python train.py --n_layer=9 --d_model=256 --n_experts=32 --experts_per_token=2 --d_expert=80 --d_shared_expert=0 --activation="swiglu" --moe_layers=[0, 1, 2, 3, 4, 5, 6, 7, 8] --router_score="softmax" --normalize_top_k=true --routed_scale=1.41 --balance_loss=0.00333 --balance_bias=false --init_std_router=0.0243 --lr_router=0.00042 --vocab_size=6054 --norm="rmsnorm" --norm_eps=1e-06 --tie_embeddings=false --optimizer="adamw" --lr=0.00136 --beta1=0.9 --beta2=0.98 --grad_clip=0.5 --batch_tokens=[32768, 65536, 131072, 262144] --seq_len=512 --train_tokens=319300000 --steps=6731 --dataset="wikipedia_en"
Below are experts of layer 4 (counted from 0) of a mixture-of-experts language model. Rows are named router (the router's row for the expert), down (a neuron's output weights, with its number) and show model dimensions 0-127. Each number is 128 + 32 x the weight over its row's rms, rounded and kept within 0 to 255.
After each expert's rows: "comes before" lists some tokens at least twice as common just after its tokens as in all text. This comes from a sample of Wikipedia text that the model never trained on. Tokens count by the router's weight.

# expert 13
router [ 92  95  99 197 162 131 173 118 167 107 172 142 155 145  67  86 109 140 128 110 135 108 182 162  47  93 125 161 121  86 148 129 108 110 120 151 155 121 114 129 146 120 171 166 109 111 146 193 144 114 153 101 152 157 130  66 107 108 198  86 128 123 194 129 119 180 122 152  99  77 117 169 149 127 131 136  76 109 177 111 180 188 197 153 104  88 105 126 103  70 118 153 117 150  90  88 186 104 129 108  87 191 118 138 138 105 126 123 113 190  72  78 140 142 144 146 124 161 116 141  82 124  95 142 147 129  80 128]
down0 [ 37  80 161 139 101 123  95 128 117 110 104 158 177 116 103  99 103 115 153 194 157 171 140 157 140 148 151 138 114  76 121 106  84 159 134  95 108 111 118  97 121 121 111 143 158 106 127  94  84 135  55 144 105  83 150 159 158 234  96 134 135 134  84 166 128 171 167 126 106 164 132  83  73 112  92  95  94 177 121 128  60 142  79  48 150 139 131 166 179 119 145  99 123  95 116 139 132 112 129  88 166 143 138 105  91 218  90 161 153 116 109 167  94  94 105 146  91 107  79 131 158 111 180  71 114  90  88 130]
down1 [ 87 155 127 182 163 150 189 154  84 158 164 146  93 125 188 131 157 104 163  99 174  63  70  95 130 117 113 106 129 131  95 122 127 146 163 156 124 133 133 122 128 155  52 147 124  94  76 129  91 164 123 133 107 147 177 128  65 182  91 159 149 184 149 146 109 108  85 144 114 132 146  65 132 125 125 126 148 132 157 164  97 118 142  75 142 115 114 171  98 134 118 101 147 123 118 126  96 143 112 178 105 113  96  87 130 154 111 109 108 140 109 150 124  99  93 111 165 108 104  89 142 179 148 140 180 170 113 127]
down2 [174  98 111  51 135  90 138 150 134  97 160  75 181  90 173 163 134  98 179 124  70  69 106 185 106 166 146 123 119  67 108 133  99 172  97 129 124 113  86 135 152  93 115 171 192 125 139  70 170 108 167 151 160 141 129 104 127 154 117 176 148 125 123 125  56  98 124 126 128 104 123 149 107 144 142  78 173  66 137 135 122 103 158  85 215 175 146 160 150 151 118 108 126 121  68  72  85 118  91 135 134 119 115 126 114  85 145 136 137  82 156 109 145 109 140  88 141  87  92 149  82 147 116 120 108 108 125 130]
comes before: " by", " in", " to", " on", "-", " of"

# expert 31
router [120  85 133 164 107 180 149 154 151 157 153 129 166 163  89 122 105 147 201 139 134 134 145 113 105  81 105 130  96 146 103 101 106  65 131 161 122 121  78 101 131  96 103 193 125  98 128 130 108  87  80  78 180 192 140 144  95 139  72 121 131 159 134  97 150 133 138 142  72 146 145 157  86 166 184 155 146 156 112  99 102 120 152 107 109 154 186 150 111 108 133 133  96 106  99  88 149 105  97 135  73 110 129 119 155 113 120  88 125  76 129  90 148 115  99 129 111 175 108 106  80 106 114 113 151 205 174  96]
down0 [ 99 117 107 166 127 119 160 149 156 126 167 168  95 178 111 160  93  56  68 163 103  99 167 135 108 107 118 112 193  68 183 136 165 158 189  63  94 113  97 182 138 148 126 125 130 101  90 120 174 113 138 128 123 140  79  84 108 119 173 114 188 130  87 123 113 102 108 153 121 130 125 183 126 112 126 118 124 189 139 120 160 121 129 165 167 111  98  59 102 121  80 147  76 136 121 124 177  98 108 171  59 139 109 143 113 153 125 173 113 148  96 101 119 154 112 165 154 179  91 148 152 182 128 125 135 166  97 109]
down1 [140  99 115 118 160 154  81  96 165 151 141 110 116  95 255 112 121 130  96 157  99 176 140 219 153 193  95 130 137 115 141 167 127 155  98 110 119  71 118 117 109 195 137 143  81 147 142  95 145  98 136 125 136  76 164  94 156 100 149 104 139 116 139 193 117 119 106  89 131 156 122 163 138 134 182 127 132  75 123 124 143 162 123 132 115 106 160 125  47 123 136 108 170 114  96  90  93 169  83  84 143 128 189 119 106 180 185  93 156 152 166 160  78 107 181 130 144 115 130 114 129 129 154 100  66  94 112 106]
down2 [124 130  63 156  83 111 104 146 127  71 126  79 135  95 175 106 187 149 168 151 142 137  78 189 109  93 162 162 101 148 139 111 109 117  95  97 134 109 166  91 175 100 162 113 178  63 144 116  90 169 147 170 166  95 133 171 106 103 101 141 104 113  84 123 150 141 110 116 143 132  91 125 196 172  89 127 173 135  97 142 149 186 126 156  92 118  91 162 139 151 154 162  95  73 112  81 118 123 162 113 104 144 116 161 134 102  91 121 115 148 162 144  93 118 105 153 123 128 134 113  84 158 119  98  87 144  81 106]
comes before: " |", ".", "–", ",", "%", ";"

# expert 21
router [155 146 108 128 119 189 124 135 128 129 190 170 103  95 144 154 132 135 138  83  55  97 123 163 173 121 121 135 132 183 129 132  79  77  85  85 100 143 129 118 139  97 124 152 132  99 130 175 201 151  63 149 192 170  93 152 165 113  59 173 164 137 153 107 130  60 131 147 107  93 133 114 147 149 103 167  98 136 143 124  99 133 154  77 112 167  94 127 138 116 127 118 119  77  74 117 118 159  93  81 114  94 153 114  97 151  78 164 122 106 119  98 198 231 107  93  93 140  97 157 110 138 101  69 100 144 150  93]
down0 [188 115 136 126 102 152 117 131 145 167 172 165 125 106 126 101  90 143 105 154 172 100 179  81 145 175  87 115 110 156 169 136 168 167 144 135 110 149 140 109 168 112 148 184 110 121 153 117 170 107 127 128 128 144 132 139 125 148 140 181 138 130 103 156 102 183 141 192 118 106 164 217  96 155 131 127 144  88 138 109  90 135 120  14 116 156  72 132 113  99 105 121 173 115 130 109 141 127  97 115 135 185 122 117 118  97 113 139 193 189  72 126 136 103 109 152 129 142 105 118 105  95 126 137 110 129  91  93]
down1 [124  90 110 150 162 149 156 123 140  83 122 138 150 134  62 140 154 168 156 139 167 129 131 141 164 117 131 104  72 119  79 120  95 134 104 111  88 156 148 146 112 151  93 155 167 154 142 185 127 133 118 133 133 140 104  69 193 145 105 141 127  99  83  95 169 168 159 121 159  17 139  60 160 115  99 104 103 166  32 136  88 107 167 116 129  88 135 103 103 140 113 142 144 143 141  66 125 120 115 127 106 134 130 141 189  92  86 120 132 124  72 177 127 170 101 159 126 122 173  59  65 187 151 125 156 140  87 114]
down2 [133 143 182  94  81 185 157  91 170 129 149 145 117 133  97 145 152 121 163 114  87 147 128  84 140 116 128 154 150 103 168 153 100 137 118 187 145  80 174 145 137 165  80 126 144 159  76  93 151 140 140  89 149 134  90 149 100 133 101 149  84 167 173 161 170 184 115 151 137 206 143  99 185 114 158 159 179 200  95 188 138 108 146 101 103 129 153 135 130 163 164  87 106 134  93 103 201 110 158 124 132  88 146 130 140  57  83  80 159 144 162 109 132 139 167  88 101 183 165 108 103 116 132 168  89 195 173 147]
comes before: " |", ",", " (", ".", "–", "'s"

# expert 3
router [ 97 126 172  81 107  99 176 117 167 157 104 142 144 101 159 172 117 142 113 119  96 139  49  76 150  92 139 138 143 110 162  99 116  40 149 163 134 114 103 105  75 170 172 150 130 104 152 166 122 134 165 134 125  90 148 130 128  97 159 102  74 155 108 171  94 137 203  90 110 113 193 167 186  98 128 155 103 106 128  91 139 154 139 115 113  72 138 174 109  73 163 102 114 130  97 164 168 125 132 129 153 141 130 117  92 107 107 149 173 109 128 132 131  95 177 159  74 154 171 104 124  98 163  81 127  79 148 120]
down0 [138 106 108  11 113 139 115  92 140 156 133 174 124  87 117 123 175 149 113 144 111 114 133  92 213 152  54 139 122 120 119 101 126  85 142 136 110 159 147  86 153  94 159 149 125 177 118 142 117 132 192 162 159 106 165 116 121 145 117 147 140 132  83  85  77 152 149 136 107  86 169  69 199 142 179 153  46 104 200 117 120 128 114 119 109 130 194 108 136 123 120 139  81 129 116 152 110 136 127 100  84 124 127 107 108 136 106 195 116 102  28 138 143 159  78 143 132  88 129 124 148 146  55 112 167 158 101 136]
down1 [138 119 107  77 109 120  77 108 150 138  88 145 185 138 160 130 114 160  95 178 131 173 103 163 108 119  83 135 100 131 129 155 102 155 132 152 110 179 100 150 169 148 140 114 139  89  97 143  95 172 108  99 150 136 130 117 119 146  98 137  28  82 105 141 157 119 145 117 162 137  94 145  76  81 168 123 143  77  91 160 124 216 122 218 108 101 133 128  59 140 152 123 132 141 128 161 138 149 147 103 143 142 174 129 115 131 107 129 146 209 122 140 156  38 120 112 184  89  88  85 190 105 148 232 164 101 151 128]
down2 [113 198 109 106 136 162 175 157 157 152 100 114 167 147 104 145 132 125 160 161 127 120 115 108  78 126 126 185 127  58 122 123 131  88 148 101  65 127 161 156 202 189 122 144  55 159 182 194 154  72 106 161 182 113 120 165  91 136  79 107 132 139  56 112 119 161 135 136  96  79 161  78 117 132 179 121 115 130 107 128 126  89 140 109 108 127 111 144 172 132 166 114 126  70 103 105 156 106 146  88  68 149 147 145 136 105 114 109  93 122  42 116 115 116  54  85 124 107  98 137 123  81 121 137 170  78  58 104]
comes before: " the", " to", " a", " by", " in", "ing"

# expert 29
router [222  97 153 120  87 138 135 187 108 141 159 126 128 123  54  67 176 124 108  96 136 152 147 124 124 154 185  99  93 149  92 141 162 116 170 135 159 106 170 162 194 155 134 152 150 145 114 189 117  81  99  79 125 146 133 200 107 108 107 171 101 133 177 131 159 137 112  98  46  59 200 120  96 110 158 105  92 155  92 178 122  88 118 134 186 164 104 133 114 136 109 142 138 165 113  86  87 130 160 116 136 119  85 108  71 127 138 110 164 156  99  93  83  95  97  78 160 132 147 107  74 183 117 117 144 115 152 170]
down0 [112 143  82 108 153 102 164 144 193 126  93 158 177 144  88 121 111 147 108 143 154 198 155  78 158  82 163  97 129  79 124 112 140 110 133 153  99 116 173  89  77 143  93 141  95 158  86 174 162 130 142 158 134 168 163 131 117 144 119 131 145  46 122 149 161 138 144 109 183 131  97 103 133 110 136 123 165 212 134 115 167 176 150 153  89 130 138 153 219 133 144 134  89 125 140 160 147 153 173 136 125 122 134 125 134 106 149 182 169 201 148 130 151 104 139 122 171 153 165 138 138  96 144 189 147 109 116 135]
down1 [183  95 108 135 156 108 108 151 145 135 130 192 196 151  77  62 162 155 149 111 119 128 170 128 116  86 191 151 119 167 136 145  53 146  87 127 148 115 109 146 110 121 158 140 149 134  78 104 121 110 144 105 104 118  89 100 128 106 115 202 147 146 154 140 201 139 119  46 192  95 124 105 150 123 114 100 149 114 159 141 186 152 105 121 141 170 102 152 141 128 155 124  96  83 144  84 135  97 125 193 106 173 131 126 129 116 139 149 143 116 138  89 152 159 153 175 122 151 139 135 125 146 142 147 104  60  88 126]
down2 [130 124 109 143 103 155 110 105 183  82 151 123 115 132 153  79 103 168  74 126  73 143 100  97  80 133 125 148  77 178 133  66 160 120 109 107 104  64 135 123  84 155 143 134 142 115 157 169 166 125  95 165 103  88  96 155  85  97 116 129 164 110  78 107 143 175 130 168 149 161 149 124 112  60  96 128 167 105 151 155 116  83  95 128 150  82 165 130 169 153 116 129  27 159 143 147  55  71 136 158 140 154 123 163 181 122 150 185 141 112 130 123 153  89 139  51 197 138 166 180 184 141  97 131  84 168 108 110]
comes before: " |", ",", ")", "–", ".", ";"

# expert 19
router [124 107 127 142 129 103 106 237 137 118  88 118 157 153  96 202 127  77  95 167 121 151 122 150 110 131 123  96 117 137 184 161 138  79 122 199 124 112 144 147 131  93 137  96 114 144 154 119 155 126 128 151 170 131 131 102 188  75 162 140 178 140  81 169 115 184 177  96 133 140 143 128 127  78 130 127 146 128 149 186 130 169 146 123  95 124 100 151 186  99 118  97  85 112  99 164 150 162 170 116 193 121 134 132 153 145 111  97 115 187 124  62 127  94 135  75 111  63  82 104 115 194 158 159 164 169 149 120]
down0 [132 141 211 136 110 127 119 182 124 159 134 116 156  88 105 157 139 135 133 123 128 147 136 112 156 102 115 170 127 176 159 135 106 134  83 184 111  87 114 133 128  66 102 178 146 123 165 125 121 121  75 172  94 118 122 134 145 140 146 138 193 132  83 127 107 141 142  67 186 186  82 130 125 160 119 156 138 155 111  88  72  91 125 125 105 134 144 181 201 118 150 151 114 123 141  91 159  89 116 134 126 112 142 151 124  92 168 140 132  89  72 138 114  91 157 101 150 143  80 127  91 151  82 141 152  68 183 136]
down1 [121 128 139  61 131  84 143  97 167 105 119 153 132 143   0 110 148 111 116 170 130 142 137 151 123 127 135 180 129 131 106  78 100 115 129 172 115 144 174 115 128  89 104 145 180 113 116 179 183 133 148 165 138  95  64  82 134 149 102 115 162  93  98 115 130 129 182 104 108  86 108  62 143 115  88 102 140  92 159  97 135 112 150  83  67 136  86 136 193 116 177 131 111 146 123 143 110 134 122 171 107 105 157 153 121 143  89  97 166 113 151  63 146  74  86 127 172 110 129 183 144 117 114 193 143 140 106 104]
down2 [149 158 123 170 129 177 161 168 100 114 110  99 119 120 255 164 141 138 139 150 157 150 123 111 151  97 115 120 140 153 138 114 132  74  89 176 122 136 108 143 104 102 136 158 169 125 168 108 164 106  97 159 143 128 113  62 155 133 139 137 118 141 148 105 121 148 134 116 153 102 145 109 135 129 133  63 111 115 116 170 132 128  98  93 115 152 117 166 176  91 151 150 130 108 110 134 118 123 113 120 179 115 107 133 140 148 146 150 129 141 125 120  94  95 174 109 109 136  98  91  94 100 147 148 167 122 163 166]
comes before: "-", "|", "\n", " ", " 0", " 1"